config.yaml
n_layer: 15
balance_loss: 0.000776
balance_bias: true
vocab_size: 16384
norm: "rmsnorm"
batch_tokens: 65536
dataset: "wikipedia_en"
Below are experts of layer 8 (counted from 0) of a mixture-of-experts language model. Rows are named router (the router's row for the expert), gate (a neuron's input weights, with its number), up (a neuron's input weights, with its number), down (a neuron's output weights, with its number) and show model dimensions 288-383. Each number is 500 + 50 x the weight over its row's rms, rounded and kept within 0 to 999. Numbers have three digits each.
After each expert's rows: "comes after" lists some tokens at least twice as common just before its tokens as in all text. This comes from a sample of Wikipedia text that the model never trained on. Tokens count by the router's weight.

# expert 17
router:484554467464545396472434546498500505546502548522482501459589368458565467565501491557521500616513519472428559579447472537423457490468489531468422531605472443422409534449500532537554503520605540499383533509533477546563567483429545504461480567512444547497529430432521526532453540596493488487
gate0:528589516462460443505517517381602467509533537517540560468542540409467464469497504482474526612536553427463583659449451498448487568487541532557516510459467492484501540528553478549550598605483458501510483539490397483460496504517503519546491469512463500540551523491475538534461450497477429403
up0:540471505478549464446417466553526443444538569537439446367472524428439583415464542466443502499495492529383404575486539425461425478549489490616511592474425535519492456414439517503477405532536433482475501531580537494427454529500469523469501471506523579508423474548417519496573414479517546484
down0:571522397454494461532465502507449442494531599629441530545532501431527515495491555525476558557473485437408476558471483545475443487472605582567526426447500534552507465487444458478423382616504549525483522508560580553507455530566542497492369536507506528516512532445424489462501500491499488581
gate1:438492500486458431457573460599455489532424477588496496535456540547610570511466464511556492459468503458495532500474410551556518607527587451508472607396455511551481466512525449496522551532486454582428527494502487524567455478504548462438533479541550605476486472568505459570473450407481541500
up1:481519481544602458512489454458471498431533542555467488547471455515499541419485523477521559451535599492488496491479483504440402435524598574489586577549460552543329415480484408487470541423384497464563504536439549452563497557573454513465494490518531484454525545516524494395511505545499503471
down1:571457502518508445392495506431534459418492544593520519482532519465534535561520544486525539614583575536446542527394519548392444568502483441645546465473514394466570465465433503429489496589430556542512525431492512514525560517435537486500455541595439467533554517419501475516462571435481558460
gate2:445475472517567508514507525539554533520561494551544537469516498397501541504466507457474551609439481473470614477540459577393356564396525511589493503520419487501475392478516512480534450442512462470523540551461441455462514448525474570438534549436494582459429557487362337471551478519509491485
up2:451503423425602547583556448537420455498450446463559474479537463516482534501601457516564592484479522468613465495451561553580379442529541466516483531514491462497420501565502455508532476496511611496511544435481447441532409587498476491562510438484536508480444532525494453531591563489496508518
down2:504548503482390539513542492496386478468599484508456472529571558502547478552532488486468419518512464502476444515406514503544414535478516579427502532483529523497575559507526514458476496537409580475500552519404454438551473380530552525519543506468512467491467491365559597530459445543486418472
gate3:559541509522471498461486451542514555570448431458513489518473485611485459548567495449518502430506559568499475573515457431449523487436419575547378511516489547542580509470457458547517448413535512520399497459499471485472506409482479435434560495510519476469555433354466656507494492520545490548
up3:436542531557515460491492457581546556443495528460544533460528452450467528464432450442461495549483491444457512520433470470436444546488567490424543491505614505493410519479440477543482524339535605416481483510494547562420444544532564548452538527554498556465519398412549488527482498568485517538
down3:517520564579543552538529515579449524550521520424587502483404499480496437469430536489546506497442521495569520515513510432519534534535524531535511533465544516496532524548466587544516517438503552475410548451516526525557453465464429539537522535600555557503422498439491631402536528509549545464
comes after: "\n", "\n\n", " |", "0", "°", ")"

# expert 57
router:452507492532564540590397567548429519576441513471481453557448477468567491459551539510524433551492558524520459536572509543583512556555534481490507461504489446513510392559492509547524445558491433523413455402530516534485417496457480499488483497422559549574599473433509534497415500465511482452
gate0:474482488490578505524611526448447454466482553527582464521529507453512442547518475486466472545555528563390530513479478528494415510510525507514493485476600554502486481586552472529528498455585613586444527522513487505429563561502472487540540508589562458463539496529490386480523385495461545431
up0:589474511523593498492541465472533544440464610456515433536479475586479425364534501531497455540511432586579490504455559452442525496499483526498516424533504474507482490550567525506524501502468528422469434422454607423552495600458512529527492509487547369420389467542487415516504522498416674466
down0:506483529452525453531495444532516423452519494612541578473553546573493492474488498469479480511488444624576435598477443469519520456477486409465473467471529464386515562584426512538471430573469496428407476459521503485508408536534475434496502483505558432507515459496435430493576490584522496456
gate1:446539481499461556512520453517486487499547545482572533512440511455610532497577478487507585528516562479532516504578526536478586476446546549588517497390577398432519470542570537462570514467436495454431494554489581511513466546500571538556489558383488496492598492539453508444481565541467504565
up1:559465529436475504612535448406505421497460380402572547541446462462581428560456400539535546528536507493561514501605469460512447534518532453450421431583525470402433519447545551478566513506542520524479537428535595486602421502469464541491519519487497523482538467592496520455542485512497552518
down1:515575511547524445487530465469488441580461442410408479436466419478506533421503530509482448547410475550504519508547527610561547507493347431550489561500481514492479564505561500536531510452515402519583541532484434540555530488627522519490516618627475444555484528558477473513566476476479527534
gate2:488532542483532526604439507456442546506442530450458535484457501521495488450540513508503599494581554501549455447521527477613451571462487458442487484469464470571420487455438561553409484444438515466438491530572473544492411534594428562455484442422522472520556490492494442471536492455484502475
up2:558537550602519559493577546510541471563456393491536491450547474569465484450482485457503508405450456497473503516501542445441509518575519549522441526564479539517384425495515522502447549552478609564508506591565393460491490433510488510515490512492524462464548433480481513513424557420502406410
down2:528654484474382442472483536460479432479553498537516512450500509534503393468578477485493566525501440534443532513605548460446415461552480537585570476416503476494487549511521561463434614396459474577540375409533473454521531527540590476516517471446479456536525484563571498530584597514547535495
gate3:439455480590501543468477420360573489484613516418479529496499488432508468456492428433548497530459552460535527563509492571521530470476545554573555399506469539525450504434479549539472477526461550535523692559526505589496474398472554573439478388500504539518541408499489460464459517540594477508
up3:516526473507471445426448502512447543537513427477502396412449493503610528596437539581574530538434452536505599495533587529479505665432517415416490486534641481520596608552472406448483444460558439436467495536459498504465484416530466435445430515565509521563492504442536468483478493417420512502
down3:510491505551483485487479493476431556483641480532464549416501564441546541481545446491537503439473493399570591518524555545573475535525520477519548523534550431553554480512523466458481429535497469537590617463508482578537522375489561516504392478482550501440444386563479618568515464529572521574
comes after: "2", "1", "-", "|", " by", " and"

# expert 13
router:538465475526508506511449523475581576593428519464547450604444520536618437464520514554517501488508462522465497531462520638551431552544573504450432506489502429449460498564512488459530507545490506478617432542456537481511518462549487515485459540558443499524558488513489397561453546509531543546
gate0:539481547416473581512569542528496550469527531461493506417519515432585546495526570496590505521505522514525513520487485429483430465561420543557496497505612405492474519449512374409583586623471494499465512514508406559513599515542505471495588485560491483474470448518501571512473514544533531481
up0:467436547496541503482539510536519478495522478478568502481570470523499481582526542525525455519512481574548528571561521427549522471462441463542448432461462515435533496511432607538547474459436420557587376505457423617511531535502484500516542562604432556484485581441469486474602501467589486508
down0:422552475375549473531424536553463443529510561527498499462526439474433451483575540462476560491490459519554460590575536491487534456460442560545495507528504430495524502543421517515485598453409570500425535498539550459448465506507472511519454533463481492527528557471572507387456397467436409478
gate1:424492496527539500461575501412466568428544453491490569505482564433460507560520482475470572458507452411430504518347552494523486499551519499530427530467543567501423492469403472463508477606446519431550546506443524492537451623557515471430465564451454415533409507495600482548460606431482459515
up1:490457499579525468541505515518453512475594520538446505470528618585519465457409545421492544465477530463597540520467495433565537508472446505445402565391529506556572461513599437518550510422496457510479556472347524494441452437527526507453472464536443511481467475489517475486491497540439520505
down1:467430541507512499511464535426481520536580543421485575481496534433444425490468515466530463509470420429604481486410481541476558468439501545431572465535450476602498441444489482462555516442429554524469521457467503508457489545512532482552508464571473449498513429595548547462448548499458534554
gate2:611483548505437554454495492444546449563518583543514534446457504457495440497575534593586563492512487537528605517501483618564491569592507439431457553495467499464425455518531495569542457431459514553525492449513519567579508477550522425512530508467524487448581537466595394565498459486502509583
up2:392428370481499616557546522536569500516484597507489487461587518496524511569426533530416439454485571498469473597468566563595496588524459432454473550554556483486461545445558525458462462502462410413462450496482552445467498462491423541477585462453564575518494529570449494475600426440576512466
down2:499374560487542449489521477529461509446582565452571380490537501555525565453529453435547576546506551511544498559520422491488496505509505490398480491526502509479482420466514503488428493525554453514592562576434457501488412580534527440468530460601475455432505454494515409540498508524503544548
gate3:546419483632522577502434566473552526461475480522543445535434466506552493497465528529489493547526607557488432408487513536463598450603449530511544555503501536457572476479530497413545453529489511532594436510433423406496487470397516530502503532480567544550495525451558468459510539489464430521
up3:561504411522460604528584509499564426466519394553468524396453488586406506542476492508497430517525573467578464475541578503364450486449492499498525501389521486551545466616538417471531505514463473511480450524527475493482496451439528509489498610487490371535434477498411466565498504438463559573
down3:427551524552527600526462551427456537566532403561404544501580441533476435444469512472478596462464465574461464541493444487504500540464489469520542563434507492581474405516598512546533542441499515575440524484561447511534425455481442444509544475516541502442481529541420506524500430528489522448
comes after: "\n", "\n\n", "0", " (", "- ", "; "

# expert 61
router:371483551503583497468499646497457520468465520559452525511440552522535563530495521492432506603498628487486567527505452501497450473482479392461511535586535507572486510563467477434592499452459506530521501522473582461516498527468497553509473579471486533598525542459501517566455448472472468473
gate0:438538513486598547511526545491472532531488554581514452551506548416608505551433508562576498500489502487564468571574466591502481449452450446496534507482501433531462456520577472497544492505519488520455475447473548502510506451402439603540516589522504578519521531544493499514537507566471494445
up0:499470413470528591436500477513470514541514475526505453508480595567538419489518496430523414405484546523453528363450498520558559468539581525551472462557505569457507515556488366422485477455548582507389455442553424453504436532546407460491512522563466545496412469511490510490484579479474473487
down0:470526512489514514434577489457450456506501573541484502486615625441401496410475450487496504480515522442372510455509566498468422458554603445414548453465500536515463494493531546475516537494544481486614547545455480564594518501458485583447457510477523456455558487463508510482491411521448531441
gate1:500489468479492478395517482480433511455457540551357467517466466594496578520420537539426500508462466498486508535515525524504529514515469435436573500468496446521498505596570475452464618482493454464486550546531477479510513438417446563543598649475457496546560555484480438643509558533435537507
up1:409485440390487470530411476474510503538526440500474552537552529429451485397481538540403491480474427564547514466593466514502471560486459468516452557476499531537521564487479526466562528515575431499388429459585458422468482463542446517461308544450491547531457419557596486561458480547540552466
down1:522371512482506457597469504505481473535574389465506592547507546587441535480490524689493444496526507553550453529550472407446548516521575539546503504464479475534453566521514546494503479477420524446521509474423445619530445473428546379502469579519491515486533493554471527487464413508503456506
gate2:563532419375465500533517566526447526462495520533457552587397515505570489535460464463495506543451468587536406501543520544494475497513489570459545513583429433564583508506516469472476612454567473457552548548481433485525519492481527511517531456522475545460519489552472377475361460454494540532
up2:434567516515546476427422454457528530476446584529436487553485506534523473493516585462535528523534460461587517580447496515589458474455530553553463479489520512403511522506498509524450550474604489525378521548406575506513506571532500491563489377413449447404589531535537512472554476512466616432
down2:405538535491449508567455439497524435356494523538491477491509426522520427479474529433445550568378516408549511394550480474489483498484482486464563487493443539457523426510431522558600445495427525529500511546458570573587480485505457585483507534536430488566600520486539411537529568561510491475
gate3:524480424558452575429517533546538541438451519429517548448502440475534477576512457539532572434522479535515450499505515570556443491485448430513469490455579484511498517540478516485577517525552477477492387520562537447526476439491550554455479508528503496552513464497479486590494590544625607511
up3:496486556502476539543520420476588499478583400510556546442396552445515485589528554535532464490483488498473461525521440533439581486501564472409523460532483560569494583506451466439506519570518486399568481516490425459512598488591477549474474561522514626553479566456526494565444485535493552608
down3:434537534518520418456467481497550565546455397499568541369441535528411533467464444504509451453413609484440548463451484493565554449520478399545591542470516538570428484563548397435536447537504474509464490472475488516440509515528519456384431559456537451471451470446510516493470512508531452546
comes after: " | ", " ", "–", "; ", ".", "2"

# expert 19
router:523563503489572552568505604484501442510367559560564547553410486428566475558548506557462536458517515580507466496486484520447427587559496459426436577540533525475578456559542429484606496543500548467535514466475432495419489472509516539433475591530541557518487521515451483461591525516533489499
gate0:434396460524554479567523480520475547502516519545505466506493515437492506480568520499425466495482405528516513499516476389519563499469595476538455544469486409550476529453566453499478422526509570502544529442474455403509501572534503430455471515543565448575476546502444475447563518431510502587
up0:440448499509512444590507419490436574583480509452621513438516489547482455495444580466443393460544539579515504517503549470521477475518461457460515542475504483539570495455560433525505500568406488514539461387473480510535501533404498525521469491441596510409505434524531485520454487535550444486
down0:451469446440590423468463470499421489554499502441518523471453471569468424535561480531488452498395388507614561541543412474392492627526548515430466528585456563451569479536439478398558474426544463448537444562477490471555508489541477578514497477440560528552449453447569454540472579524504481561
gate1:546468465469475507521422486534483507519476454482526497524530490497526416483573442524602478545427522496500584513488514506537370513575479544526472461416552432432492493510447542438485489486473500538487505451545496497452478579472453511420501492516467459572457412395510521489481538542476382478
up1:398558581469579432523526448484544534468462459584464418557504518524476473445507423477455488515523461503501512424550503505574496499480483561418545456458464471527405554513528523545503477434423505464452555518514507518510552446521496453514483502542568553541482479548495571443508460486518548496
down1:497492436403564442627509555574475420467477495535468484549456597374469481518546576498449474592463454511584467494504476513420487566488522552411460479581402542516567501486510498530461423507538538540454470542525476438495519556492464568477467508480552423430398500440453445489551511558409479543
gate2:481473434490493498554491581490451531471473473590472552543512589491443499501477548539452485504577533508566513565494564567527411515466530507392536418535536579491418390477522567477534571449559475564549495496492523534546454409518548562487426516442571438535519466456540554546498558458534476530
up2:562551562524507526493565506583530553526482456439490460530454529481433571481462580568556574457506532555526444482455549532472454486495445545399568602584506553534504636405508505465497542494518492521375447555508525453496490499496552632510481517517501481520484489525567435490482472519538591583
down2:478524387470485515465460478564506535419555495376647508494425548461480530512443522526440401530469434524479436478467528465472525483503470460431461415512514604426535581498473512545450504493477445558477530590510493442587521547504497610544534578430541550525489586480527487466492556583477450551
gate3:503588456492497486579532587530455544466465446514618492508488545477538467538456485511462422541566559461545520516426443490484484479456447435530505526507551503545424556504507568501475550501488491524545511480531550497495519463551462507499609509505491484465483412614532496505520387543445412451
up3:537549449568461405445498525427527557417502587480533542488454548508480513552476438556475414612531545434502536480495465534512432467495573522506524445508393492545515438504409431497484563415497533480414494495565501464551534504515510524605482457398527451582516453447440497577538487483451551464
down3:508563535468456587479506515524530506471480442529563489582506416437564567514388504605441506586488484582388480483486507540538471469470360477541567483486483496509489471500518562526494533493549448465480525491505529542574557563476491488523527480499437548529424495440564427583464553492526526464
comes after: "\n", "0", "1", "3", "4", "5"

# expert 30
router:512530506497558490474453556482377464567451571495462424599551473429577447495572391443490579573532591520474473534516399490507476590526619451503581520482498482535472478554535507518520599478495548476483447492491565496542537426514496459507499592509553508493581506510500451480486586536405504455
gate0:503505550392539441541543497467492562530441497520431423553569546446396481405478466563423547561480493526529479476519478434463568592465411491547478545487571499558521523512462545520430492500488473499533568530561532485517501501488548603450568504590543537566523552476557582541531539501473448548
up0:577503429435446471411477534568506544431402463441526487424494525565596522511515434513503502599527538460461472474517412543644546480413493505401500533533621505466458520534531515461509461379625442380502410493462506539464478479469589548508532417407421548521409487501508463481530600460511448510
down0:578479509502505636485464507636441525492402548452396401554489498517480483491497538519548546494621495509535497477477517444482407520480504499467444533472510528509504477521558438503569502481539472419517464508529474477484482537491631513528475414472486522487505510514488471483530516502556489533
gate1:517514573527510499500509571505530543659571572533462467485537484491488363501545383526545486503460461653476469537462500595504472488484582398526587552508502628497474485530519580471506567498507523534506496490496480485459493529447499559484423490472528446489507654584458511545498401497548512487
up1:500461554544446528449505472469436551473387486429527496436549533567526429439464479473418489345538532462415461529570571463511428490488428592520488498578541502582600502549538479460490426574478466468579499485540535452511457552546478518467439499457540503406428424530475497455414592560517418460
down1:500423567380422533474478523546474476511604462448426440510506446506452510430508558500561513493552491504551496577473481549541517505480490427465470542571474480446569492502505471597635568450580492462522547487546525553446373559526553602503436502385469513528456501487519493576629491592511561357
gate2:521559518463361467429596544526476535461474504528464527514484486545588424523494505468497459561512544535519418485593413457536528585539527449505607534515454501533438538518430480479461515475571547502487506426595541474546525524568400484529533480452442444607463510483494449569615546481483436517
up2:507513459437486420506444563490376544447606547444481535484491423433567503471421537557561403433400543463434446409418577492507522567471581538551461619520487538547484409396539497515569507527483515489434445459503571510501504512584524439409523519499544507528435459526486465500471528582394507550
down2:546510498509535619437482504448435547484439565519495518464457480529507452467519558535555525546496465492554526488484506536538478622498514471487491473422481478464562495531563623433556437486540489565521565610464514511495490454529542558396487506448490518518537553513503469413456457475491449455
gate3:500434561527560534553440471537449517419419511491532474521509529477514472596585488482600508547517477523455506555543401568472587444472529499511443506498463535533485427527497509469503597493460497598511578466497523566511573535497462426542551462489508417464416527523470429429468471500574558476
up3:498490430492548479399533605557500488414493553521464490511516552479529504484504498476475438601498510541541539469533449557462489540393554566590510564492516526539512477473495503514499481518512530428509561567450520490544521465496522417519551489508500524484537516484469578542479516511500440505
down3:525493525453595457466391523448543561527517493584440528456522510419395539444442513572390460605473486521424464563459533416430497484480449537504581514543526575491403563492569515591532473480427501409505516591559529422606517457511521577534562581536485470398449564512509507548468575543461426461
comes after: " |", ".", " |  |", ")", "==", "==="

# expert 15
router:498444472521515564574517532564461480566370573490572472569620466512535489487568478556495470543561536484436436491583531529582537523582487494522415577490549476499428516425437558549418445622498514552459623453451523530523507538536545491466546493514426508512557521506499549448479554451421527426
gate0:465451568512451504548500534470523446482423482505529571462503551519534456587558539606554476414562493461618473517469533485556486497476516377539456554598552433497553493491459446463518526562529558511403512449482554613596455511474548649530459523576415532540519585456475505565557505481417462510
up0:469556389608529533493507622468456481427502519497449622487485574428455427589578549541569431477558405495510496493429493454517547518569440471560434393532517572505505537482529460529562500473508481520472548499535479525485562571622499576578581525456408537561490476524545526518475491479378518464
down0:427524463477474602486494420575450486501491537599401519609495499523480484418538531406519416468467480395426521486480521439454491440581599500542546547527452556558575549437470547435424468511528494462613500559410531537462556560455502463545563444450526513539457541496561545412548538488378503447
gate1:476541425523471557535591501497515507561502517444601454586534439507506451481489460491456562433537528521511555490524515541480488482477465489533481518461578513525444478496537548578517504515453494521540671507488480514478480553504478545498554550499618492613448539557520491478559413412505563484
up1:496447426564489525502503450482611529540527447502480438476490512462525466563461529522404463482545450508534537438512559471456559507454456519509532467595494424498464513479508468551481418439541512414436645510497548523537475524461502498541577376500502511529570469515471510474587487437415455525
down1:487532552575419506452459488526490379406428517542513552493514520548556456451583533504529411616509486581619454414426515549478472474505441538469553511520512461548478473439494438507463556495460471516440451554415451453562491511484476575524503514427543507476478553566502564454530486493517535440
gate2:482480464466461507589581512477492546581496436496536408527504489506499551438517543514475528460535465502530520521564445546511465595496419525576531550537526492475398457551495504620535536484500504469472465447457534536591473430608535602476455476462454414571469469546398534450518581424439547442
up2:511500503487471405483565490473484535588432485511542486502519558465399505582483492567495478485467496441514522553419491522524485411554521510492415457420527513570480542513493529533493470475490480529510425498599448473514505561488532506474516499529498518451562432490523499538602577561437503483
down2:543472488596454521504463536533529497565612580437540487439527524500429610473554540549532549444519500458436462488554507513479541484476534522442449401500548502507536523543561469543523458420562480544539550482528536512462448534489518506414455449523521566455514489529575512477511496532476542539
gate3:543523496475405511479548504471475509622559463549552510494568383470535500445447530585465459428590515492418483376537517468517510556562522463541417538449486449546506529592613456545542479471438461504489498461469451529468520443527575555507509492492386459519506503463415460574383523477532415493
up3:483531509479549486505525538562462544570577475588460501462466502519443428566472525469551486525528484524513466512523508477428513471468549409383507528455465457495491467512442374490467469550415487497560443451455545437482515536478526507479480522501505511606541531556584519568523419609422417534
down3:475462545459470569524374420529564504509480458432538503444527455485506460537508577439478559496510474434408591491434492581534590518395514550559541454562492458567510508508474498426475485447491568494413581471506560507446437556476476451448485467483460530531526455509543464510440411489486467569
comes after: ".", "1", "2", " | ", " |", "0"

# expert 58
router:425471593477583458519448632475523539521388537617499569531456408381622482515567494487552576499467479559522593535517462506625466513563492390480557507519562411444488458558415457500496411480560548543380593536512521557435506550532466483500483543490428476531526473510525453557406525547483467440
gate0:503408464512507391495464493488567448543477584423504573413420509396514446495524516530459580567420533497582473551466513533498556404476440500570475463472543462524505501498518532455553386606592531469456487462437578482415598485467529492470475557535585490514480452456555361552434629480458520501
up0:469465525479533514556522540424478426527534515507532519467455523501432462387463561502448475425506476509430422557485542579535524477552524460469475471512511554463545470515393542494548493549481541494448449479514472500486559550499489510485434444481484505549438498506490555515489474434549510467
down0:568499455489494535537581474559408516589470593488515508504370456472451432402485475602470467529453531550496414518558474517448584468494443500413452537474632526563497540495496443410497523510541484577481449504449507419519526426461553517511506466421491393501463444560450471542518455524505481446
gate1:514525449459568431433618483553433482508455539463472441563529458430582496419518550552530498560532604555502461533444546553528514508455421577556553524522574529511537434560539466434510528489469585570624503439444524543470533515557437499480454490508424456472421491543573353454540532515488572463
up1:477504459570466504433471496522414576483532523561490463510499468481513370484489493521560518563441460474470449472532517497493542415411583488495498479510419447578495488451492517456636537392549371510498496553534535493455483485496568497542517340464516585560609396542555478502498525432573485573
down1:524543508494429585433514481573451426404530443513426533530490480453446472507521454501558486442459514553414541543476540522554431481450533559517520419442444470532473509433476503488553471478567514517463557445465543529577548509553543522547569476524411524514548452496592506464541474446477593556
gate2:457493418451395509530400508530590584460465537498510546566553494454609485594536501466471591560504548534386458502435364489486462509524528510542462524623503458473608436443551461486556561518525499446451535518412566511552487526463509507460514557531480533464617533538524488414498484451464494404
up2:555422456567474484417503573488538511529458561548531475532519497613505390510499512575500481503527597452502582465495475494513473470428505446515500518470556439497485548566512502516488425478538466489524535498533558612455479541479486475502384525489504532503569562517515483547470540406507556590
down2:544546496413555558492446450500486499511540570596475496442456534541465508546549568509613442469517444495502413515509536492538465417574588621432460553445406591431463419551477493555460481512521514517545491436495485530505525376408476557566568447525608529570435574552503520466458549461487510498
gate3:518484515486475524478468463376484528552508447566457495465545417386515480492475381476566541574540482495612464498514535581502429484528545487530449583461443450520489521538485434592515583515577494618521575546469546524464420538504444526436391470464493615476438538500488432460453516435560539552
up3:501475474424501541531563527462482524484544500543471456521446426539575528485545524547628568456492436526513550554552464481525500503537472434466443509473590470525594524541563496507591610524554492445520591489578482502586453517522572476536501447507463540517444499576461460472408507482552572546
down3:425432415510561489488481469414471544491539470470504482488489557527529385495501464541446514503478534603588421490606516496517523364413406559575500545488489510392423523428526516526471502508465493465520539568639549469484455524597485474473537456458514462587548526585395534482477464496528550561
comes after: " | ", "1", "2", " ", "| ", "; "

# expert 0
router:494540576562504442523513443532389475549393507561515423521448480452585471502465445561493501525493572435528469462517479568469490568526620468469476469457486423491554514517504516482451501560484590456521507527489565521547480579491585448540536690469510628440480533480461500390516487554391351538
gate0:468509539514517498444435498607471431400493474595524428529464462579493515529553389553521615439448525565490455448541469552483465460524480468544482427446466531503662468457509542532541529537534496508532558387491478488494496470494537461450451537562532557401469500493385562465598438552376455487
up0:417533490477581520449529443417495462473594532516474544481564453460448511499566503504475517518541498549454497553568497391611469465548488469550571555530503435530495462594497582465553425481457522515397597448561459591467477470526481423436554489517488396465513588525453523466564480480489508528
down0:537503515428473510481512539450463504551588495392504558489539490474527507416434503492591461482454497440493549488430531455476548491490531407436513501565482420438519452492494505461508501473493515554417508472431594506520552407560436453462496471563358539543528577521505462475483531496647547548
gate1:456504515551524488611489501481540399471497515489534422438539522545487438533479425479501554463555405533524437436579476637561435505538534509393494571430481449432507513468523426477544586524535470505551481489489481552463515490495455436522413461501517501476450552510531573473571504426457450480
up1:482493485598454461542453469510496500568589489492466517535578484562557502457399494534457537536617515517447491410593466529401519467523376494526508547490514513495474581420460639538491506588400521510488590485477493572398546486548480472468522487607423509497541505473466458472440543492389502459
down1:479499503418462453454447454509521497517525486431478559553485555443526570516453429525508556441494534546646505591476464647524462431507550540528546554528533554493498492460460490526607502563481505493530442447435527498461492569457434602527463524543517508505485474401470517478466528523326523506
gate2:491520526542389494525487458464580491601471555498527449611379554446500578558450459535478535500526498603565543577372480561465492551475510423528482443583475458431524471458506514402486536404561474519538477535414568435543471569483475509514416535475408458516590613476433423563500510457451527565
up2:540545558442496415466545519546496460536408475517509498521540549513460533598507561542511568524555478459572632478463519510367517571493572435473609477620511507550522461520495504398587512515595533463540520482443549502535466539463644548532511425471528513593553581504489534578496532457459477493
down2:554494509486546488498413556541506584478597532478476398506576507506523444438483537512513609528498522503495470479454510532517557573540538387525477566520453443488502404534463524508585503531484570511429406485399483551452576507527540502421495548531498448480531488526494393573491531579513458485
gate3:457467562548509432541538531516549542551406571562480509520501496604497468515480594479606562458544527500541472516490496559471498532543491481555557443625418535523564489477533377508609536528523524506564438560486456470514421515511540550555432544515569532469530566480565511457507525530611457600
up3:547624425527432510453553563469480545584560491519461557484485413535471533564514442423415584512458550572561524566520616510471512548521489427442526475452449536515469562540386479513433468487445499504566519414492434551495462486454510443411456490511441558475536509622489449471534545504454533539
down3:567461530576565454427527511523516487404520524567548470514533586506519535441422557466562468508525522511483561426573485503407467536584499573562570603526408549554491511541510462477467486526585529417510503572562481470504506385439498494481513556426598527487485397598435472495578521486481481500
comes after: "1", "2", " the", " of the", " The", " in the"

# expert 28
router:457516458459528454477554566551408467450464509613450517513520425424482498550596519552505385509483496504621436580429477513517448512411541395540617573597463459468456418504496445477553483554518399506474513502537501527513501486470521485576489612508496439538480553494573493435509514457486499486
gate0:434494387434585420514496542528442463380506491500454506627415516427447566523540434513471477495482525512519506543563507507541432570404579392525529520518541431527466536475560431512477539481530480523550466473514567497505419534503582491540549574465560475411565497433507438584520434469511494550
up0:440393463446497486386494497575480445468493478468561464520461559482474471574506448564528496450473468550530513528471474586437575440440552487429551466639466445429451527463543456519548473448522529439587483416468416488416447446528556512408458543439513518606608450536449495428494388465550437525
down0:497472486495479478464465447561355465602543517556473464572489491484489452564525507546413534487463559469556467398504511526498473529581548515471463542402542479527466518532474528527481523567525501499544565524528554522538496483434583464501488555549596497538548446559641534426541488402439544411
gate1:473512384533559493582581520543502616502456538465480557494518479459553459519471523514503423463504539507519484448528474589409458470566534547473506524496528496486573453414599553492567506509517476529492525433545480462535500484485528531557499553455422423595570527462473522495618575445478422498
up1:438493557481551489504448513499494519519559463538478454518510433596463532485500474523537511479548391484599462570441435474591518481491405473431525512414438578490523520439484519589517439538502558564424548561522516569516534419512514480450510540487520495473564453671581557620397533540468453399
down1:406569380531469522546447411466496556522587489453517488512534404531501604479496541490538539511518462554513550494528507468511523538418531552497509496456525537447478544489602406512549473503442513487551482542440534516503455522466513476498411512530459529443562448538626468538517445471457513571
gate2:506584445574571490519486457447432449589538479441527548390494544538491499487456619519416444506490471508574501560460598460488490652570547567501480509461483502494523511448473527514462484491455534416516448492558448522470513481509485508544424489464406467457592547459488484460490498405516506522
up2:439381467429420505453588537446517507501481480613501512556549509540505451553517439585483558507565517491442458442427421479518531461529509509489529438501596520528536481593553450527466507528524450600498483505524563420449476495462504423536447564499601474543545505548595558416457548541524543587
down2:587503457499495561505569584580401570528524471514438441485516516534569446482539499469514522475539573476513461553512536489503515518531496441445541590452503508506623460657527547421412418417537507502492465568580536545469516542632550543475513563385531451473439445557503499447475516536469571511
gate3:480456465495479471514553502526449436441396479485426505489507408513627450438536459523445442542467515642511515441512433497504484512521551552512527509569520475435496496527434510585522478475603443479496535618511513488443553563501404421487515469452498501554508522557478515500562485380584541491
up3:517408454510538535459546521540513507355412540505531506461446441512520598491453576590421533540508445473578517501453475499530499522408566437502544476497539530492502540516535551406589622478488545523416445490525507545485464514504602437510455485496496501478499513581576550364393465446544557497
down3:506486515527427622538514520498513573474508576458598518434513390519542550513489532529501428496493492506545433581494561508542458535566460574516517521534526463482550471437440563490620525454525380535497469505551489443468455554470462457514459415499516467444463566517506572456543553348478514477
comes after: ".", " | ", "1", "–", ",", ":"